Below are experts of layer 4 (counted from 0) of a mixture-of-experts language model. Rows are named router (the router's row for the expert), gate (a neuron's input weights, with its number), up (a neuron's input weights, with its number), down (a neuron's output weights, with its number) and show model dimensions 0-255. Each number is 200 + 20 x the weight over its row's rms, rounded and kept within 0 to 999.
Before each expert's rows: a language model's description of what the expert responds to; "mostly gets" lists some tokens that are sent to it at least half of the time. This comes from a sample of Wikipedia text that the model never trained on.

# expert 3
Demographic and numeric words in census or climate passages, such as population, households, median age, percent signs and decimal digits.
mostly gets: " population", " million", " average", "%)", "%", " billion"
router,182,196,186,187,215,183,182,171,204,215,239,193,206,161,202,200,211,199,215,185,186,190,178,172,205,200,215,220,224,205,168,206,217,216,219,212,189,216,213,207,197,168,187,233,206,158,192,221,175,189,240,235,201,184,175,210,204,169,206,188,235,214,192,180,220,220,215,189,198,182,214,230,203,210,205,217,212,213,223,246,209,181,201,200,192,161,200,180,206,208,185,220,207,217,232,180,201,196,210,218,173,196,201,243,214,181,226,183,186,199,220,228,183,174,198,183,199,190,216,197,167,183,195,173,236,181,173,203,171,214,222,183,226,190,206,161,216,218,177,195,193,210,197,183,228,208,157,210,131,186,212,191,178,195,233,189,160,216,217,189,250,213,202,232,190,210,187,221,166,213,193,216,201,178,214,196,193,182,157,192,204,201,208,203,193,186,200,215,176,196,198,225,162,222,208,200,231,197,220,211,180,182,216,197,161,236,213,246,225,211,175,195,225,171,216,216,222,204,185,228,222,182,210,192,207,168,195,210,188,191,201,214,197,218,210,186,186,237,192,212,234,188,173,184,205,178,184,227,213,152,200,197,202,211,182,225
gate0,190,239,219,214,171,200,205,153,215,204,161,222,189,163,176,228,164,204,164,172,194,193,194,192,196,184,184,218,223,190,184,186,216,182,188,220,166,182,208,186,186,194,224,207,202,207,184,184,186,183,205,219,221,186,224,216,197,166,196,211,213,205,210,196,228,211,224,178,212,190,171,253,187,220,224,204,148,229,196,203,176,202,198,188,209,197,211,202,154,210,200,204,213,217,185,183,166,180,242,200,187,187,206,212,179,202,219,165,181,209,208,175,209,200,205,227,180,197,175,166,208,208,244,205,236,243,159,205,167,187,217,219,187,175,170,191,191,205,184,224,249,197,199,164,203,219,188,178,198,133,215,184,218,196,167,227,190,191,204,223,199,212,196,188,200,210,180,231,215,198,197,228,207,176,201,193,180,187,182,199,200,212,205,197,218,171,205,219,219,234,174,235,209,147,216,198,204,218,232,204,199,230,231,203,206,197,208,211,157,206,203,212,192,218,182,195,204,205,204,204,186,166,180,213,190,177,191,189,183,206,197,193,183,195,185,195,212,173,198,236,229,181,198,207,206,181,213,210,184,208,219,162,208,213,195,202
up0,230,219,163,170,213,206,152,205,186,215,173,226,182,193,178,216,226,219,188,138,183,248,203,183,197,177,182,192,180,206,221,210,210,188,177,166,217,198,185,194,227,238,178,180,220,206,202,171,177,214,174,214,229,170,228,219,180,209,216,199,183,201,190,221,196,193,215,193,207,232,161,193,217,183,201,233,182,174,179,213,159,219,213,217,166,196,186,211,211,218,214,233,225,196,209,198,201,214,216,208,236,176,232,209,176,211,210,217,184,162,200,224,199,198,244,198,177,226,214,184,233,217,171,202,177,215,212,223,209,206,214,184,201,251,166,190,227,199,195,187,181,178,199,221,228,192,176,182,198,203,169,185,171,187,185,184,233,172,218,181,212,183,213,238,233,222,210,195,216,182,208,182,182,180,189,211,203,223,233,199,203,190,185,206,200,183,192,209,222,195,177,209,207,234,206,184,178,188,202,205,170,219,235,232,214,213,195,156,191,181,188,192,202,192,181,210,209,209,200,203,216,190,201,199,213,215,215,173,202,200,209,196,205,211,224,191,222,204,159,187,204,220,189,209,165,206,210,178,225,191,181,230,239,200,222,216
down0,192,215,202,201,204,231,200,212,206,182,167,193,203,166,214,207,142,231,201,190,180,166,181,167,213,188,182,219,240,200,197,192,183,187,171,201,180,187,180,197,201,188,232,205,197,197,213,159,204,214,196,205,194,214,208,231,222,218,202,195,191,167,183,236,242,183,205,185,179,186,177,203,180,217,185,198,201,210,222,200,211,202,223,230,182,210,235,150,207,227,207,186,200,226,208,214,201,237,211,230,234,205,203,191,184,191,198,199,196,217,215,183,166,194,220,148,189,207,192,219,203,220,189,207,219,203,188,176,214,201,187,221,209,166,200,216,195,194,225,219,251,178,211,188,183,229,236,169,212,183,227,202,233,197,186,238,201,211,178,228,164,223,205,154,205,165,200,176,186,229,185,182,203,212,204,180,201,172,182,218,210,209,218,168,193,163,175,172,202,229,211,206,195,224,206,203,234,223,208,210,219,184,202,159,199,208,178,204,207,215,176,191,188,199,206,213,204,213,185,186,216,200,200,224,217,184,166,211,189,194,236,225,193,188,193,222,209,202,185,226,193,177,203,175,234,167,214,209,159,206,219,147,201,227,215,188

# expert 13
Prepositions right after verbs or participles, such as known by, bought from, spotted by, with, during, plus semicolons in name glosses.
mostly gets: " by", " for", " from", " after", " during", " with"
router,179,186,205,181,245,194,160,218,203,241,217,174,195,195,191,216,219,211,191,227,171,185,206,182,201,199,212,176,190,227,176,156,223,161,195,190,215,184,182,181,203,186,174,201,219,179,186,210,228,160,217,204,194,193,197,202,219,172,231,179,185,200,199,218,212,201,196,200,187,205,204,224,182,192,213,183,225,182,202,231,228,186,203,188,217,175,177,182,216,199,180,204,212,228,190,156,190,222,206,207,220,203,198,222,214,190,223,182,201,225,215,188,223,203,222,187,206,212,179,170,209,224,192,213,242,163,189,213,222,167,230,221,194,218,187,185,187,222,216,177,173,219,163,217,233,201,169,175,218,196,210,197,191,170,231,188,156,200,226,211,186,220,198,216,199,213,192,201,202,230,212,216,188,213,200,171,225,196,173,202,203,212,220,221,204,179,177,189,189,188,203,225,171,195,231,221,209,228,208,210,204,157,216,213,163,216,181,224,248,148,182,200,186,210,201,225,195,198,189,247,182,235,185,169,220,182,182,210,202,175,224,177,231,215,187,216,200,198,184,205,213,182,181,180,172,206,168,220,217,183,224,198,243,214,173,197
gate0,205,239,192,189,184,180,207,200,193,209,225,181,192,190,191,216,180,200,191,192,217,200,170,189,204,209,172,224,212,171,209,182,210,189,190,203,206,168,211,176,205,199,225,190,181,178,185,218,205,187,184,189,207,167,168,182,192,178,192,217,214,175,212,198,204,219,211,151,198,189,180,219,221,197,234,190,183,213,229,214,198,231,206,179,173,186,208,158,147,212,220,223,229,196,207,159,199,176,255,212,176,194,196,233,192,197,211,155,188,196,182,188,174,181,220,200,175,195,205,155,192,168,248,212,211,213,193,209,186,188,195,239,172,171,172,177,212,195,186,233,245,216,217,174,194,205,196,231,179,166,237,242,209,220,180,217,199,175,207,208,182,200,192,163,193,208,188,245,219,197,227,210,218,191,223,202,194,209,161,184,198,193,204,183,195,204,212,248,247,204,185,196,192,179,230,184,193,225,218,163,229,203,241,189,195,207,206,207,185,209,222,214,185,195,203,175,199,183,196,224,206,177,189,189,213,187,205,202,163,191,223,184,181,197,186,188,206,224,191,231,230,212,187,225,201,193,180,200,201,207,220,194,205,210,176,171
up0,220,183,174,171,215,182,170,226,184,194,203,229,230,200,167,200,228,180,229,155,206,217,197,188,208,185,199,180,165,213,196,197,192,226,174,181,206,213,176,179,244,188,180,196,190,170,191,235,189,203,182,227,204,185,208,206,197,190,195,171,175,205,208,197,207,228,238,151,200,222,181,195,217,223,194,191,203,232,209,221,186,231,198,202,210,188,191,216,189,239,200,209,232,195,195,174,192,200,232,177,201,152,217,193,207,195,218,208,202,188,180,200,228,205,251,204,177,200,204,164,199,231,174,221,182,234,243,241,176,191,224,187,170,219,186,206,234,185,206,208,208,183,171,207,207,220,199,221,219,189,211,199,191,188,198,208,218,165,218,191,223,161,212,186,191,197,200,224,177,182,189,200,180,197,180,189,211,226,187,210,211,168,187,210,237,180,213,256,246,185,174,178,184,222,225,207,177,197,206,229,183,167,239,205,215,204,211,186,216,188,229,191,203,240,205,186,189,179,191,204,217,185,204,195,238,203,208,187,198,210,207,191,211,207,222,196,218,221,183,191,215,247,182,163,172,211,197,180,212,192,220,213,187,204,197,207
down0,216,193,181,233,196,204,202,210,171,194,175,196,211,195,207,187,197,222,220,197,191,162,218,243,212,201,235,200,175,219,174,192,195,174,178,196,216,190,207,195,193,195,184,173,230,193,202,225,215,188,195,210,189,203,194,221,188,201,156,216,181,195,182,194,192,211,224,189,178,237,209,200,180,201,172,175,171,187,194,221,207,247,214,189,207,203,236,198,163,236,213,174,224,215,223,216,208,184,213,244,201,224,207,167,201,164,188,175,222,168,188,188,171,190,194,187,167,180,201,168,195,215,243,213,211,206,227,239,212,202,167,200,223,198,219,186,188,240,196,210,222,199,223,182,187,208,232,227,200,229,223,206,197,199,200,199,199,208,211,204,200,175,215,172,203,175,171,236,207,156,209,228,196,199,226,172,195,211,155,207,186,173,221,180,208,187,168,197,199,183,195,180,200,211,234,205,140,220,208,206,224,189,199,183,201,197,240,207,200,218,224,204,158,238,187,212,176,201,208,170,226,218,205,188,232,192,211,199,200,208,191,235,187,214,203,165,213,171,197,198,204,192,203,195,206,176,170,232,176,233,189,231,163,191,193,185

# expert 1
Particles and object nouns after verbs, such as took up, took office, back home, plus zero cells in hockey stat tables.
mostly gets: " out", " up", " well", " home", " down", " back"
router,160,177,191,199,191,179,176,201,192,225,214,172,204,187,177,191,208,214,197,216,203,168,194,209,202,169,206,192,220,237,154,182,212,177,178,213,214,210,206,170,204,156,221,213,229,195,206,225,192,170,231,202,245,211,217,178,217,192,196,185,192,205,156,188,238,193,217,179,216,181,186,217,186,187,198,189,206,224,235,200,228,178,205,182,211,175,214,215,204,210,222,194,225,205,176,182,180,205,213,179,201,200,208,212,193,187,238,178,190,222,199,216,199,214,199,187,208,174,145,176,192,182,169,194,230,174,224,208,203,178,198,200,231,190,193,182,178,204,207,181,179,208,165,173,228,219,198,219,186,209,202,200,192,188,235,180,183,221,216,202,219,210,165,232,174,223,167,192,187,208,206,207,195,194,207,201,178,214,185,207,223,254,214,206,207,193,183,224,220,193,211,211,154,159,209,185,200,214,201,216,187,186,211,215,168,225,232,251,241,163,206,180,206,189,190,202,180,195,207,223,169,200,186,177,218,213,182,194,220,161,226,175,191,235,214,194,207,234,198,221,218,202,167,196,179,222,196,211,218,171,221,201,217,219,187,237
gate0,203,191,213,193,182,193,235,187,196,223,204,186,177,179,192,196,138,206,187,191,205,232,199,174,215,201,196,204,216,198,215,184,187,164,203,184,188,200,235,193,156,212,211,203,189,197,146,180,172,204,199,199,192,186,198,205,227,174,197,192,225,184,219,183,218,184,191,194,189,170,189,248,228,208,225,175,139,212,226,198,192,218,200,203,192,176,209,189,183,194,205,198,228,209,217,212,174,215,235,204,186,190,195,236,226,196,238,205,192,235,175,217,210,195,209,213,167,209,180,153,186,206,199,218,230,235,181,202,201,182,182,214,185,193,184,158,195,210,193,201,275,205,216,186,205,217,160,180,181,166,191,219,185,203,185,191,197,173,220,201,191,177,201,182,202,202,184,224,184,206,195,235,206,209,197,192,172,202,188,203,195,194,208,176,187,179,202,205,192,208,187,215,222,172,231,184,181,207,215,200,184,182,210,192,205,215,202,225,155,190,227,237,212,166,211,222,203,230,206,212,193,141,184,169,233,179,192,204,194,194,210,188,182,194,222,187,174,207,207,204,258,212,184,198,198,194,204,225,169,214,210,194,171,224,186,216
up0,209,199,159,162,217,163,177,222,193,191,200,212,216,202,183,202,239,215,194,170,233,222,200,180,194,189,176,187,174,171,203,177,189,185,197,197,218,178,202,210,224,226,174,204,214,190,210,178,167,201,196,209,219,205,239,215,191,185,233,187,177,213,228,185,184,206,202,128,206,232,172,196,232,192,186,251,215,213,216,206,154,195,242,198,231,226,184,203,210,237,182,219,189,202,200,171,202,182,220,195,199,193,230,222,176,181,194,190,176,162,193,213,198,215,221,224,200,199,196,196,251,214,207,210,162,236,213,214,207,224,191,207,205,198,189,200,239,202,201,232,177,199,187,194,221,199,203,198,208,188,193,206,213,189,196,208,255,192,207,177,183,182,217,218,182,224,219,208,184,135,201,211,170,211,164,206,172,217,202,175,232,178,193,194,190,209,218,208,218,197,198,201,219,221,210,221,198,197,180,182,177,222,205,184,210,197,224,197,211,178,255,192,214,204,201,192,200,186,218,180,225,219,174,159,211,221,227,197,207,206,198,169,214,206,210,195,183,182,192,214,210,203,217,200,164,173,211,192,219,197,180,220,218,218,184,205
down0,221,233,201,217,165,198,173,178,234,201,209,179,189,176,211,199,186,242,192,180,193,137,179,229,181,226,185,205,231,199,169,212,199,185,172,178,211,180,170,224,233,183,228,194,230,213,225,219,191,192,230,160,213,207,198,224,197,213,215,182,219,205,164,206,199,195,221,188,190,247,182,218,177,212,197,204,208,217,212,230,195,223,190,193,197,206,211,153,192,224,223,198,210,197,236,204,189,196,211,209,184,186,215,185,191,189,211,204,203,212,182,194,185,196,198,183,200,214,210,228,219,198,207,199,198,190,193,195,185,180,205,266,214,201,185,184,192,184,204,204,220,173,219,192,158,232,243,181,189,208,192,173,191,194,203,224,220,196,178,234,190,205,228,173,199,169,190,203,157,212,218,200,191,183,236,171,183,185,205,206,187,202,201,190,139,199,192,203,193,217,213,239,208,173,189,189,205,202,216,210,234,194,199,171,195,194,178,149,208,196,214,219,207,197,209,237,197,215,197,196,205,185,175,210,188,201,175,228,167,204,246,242,216,201,208,217,204,212,220,227,208,206,217,174,203,199,182,220,163,215,178,169,198,182,171,182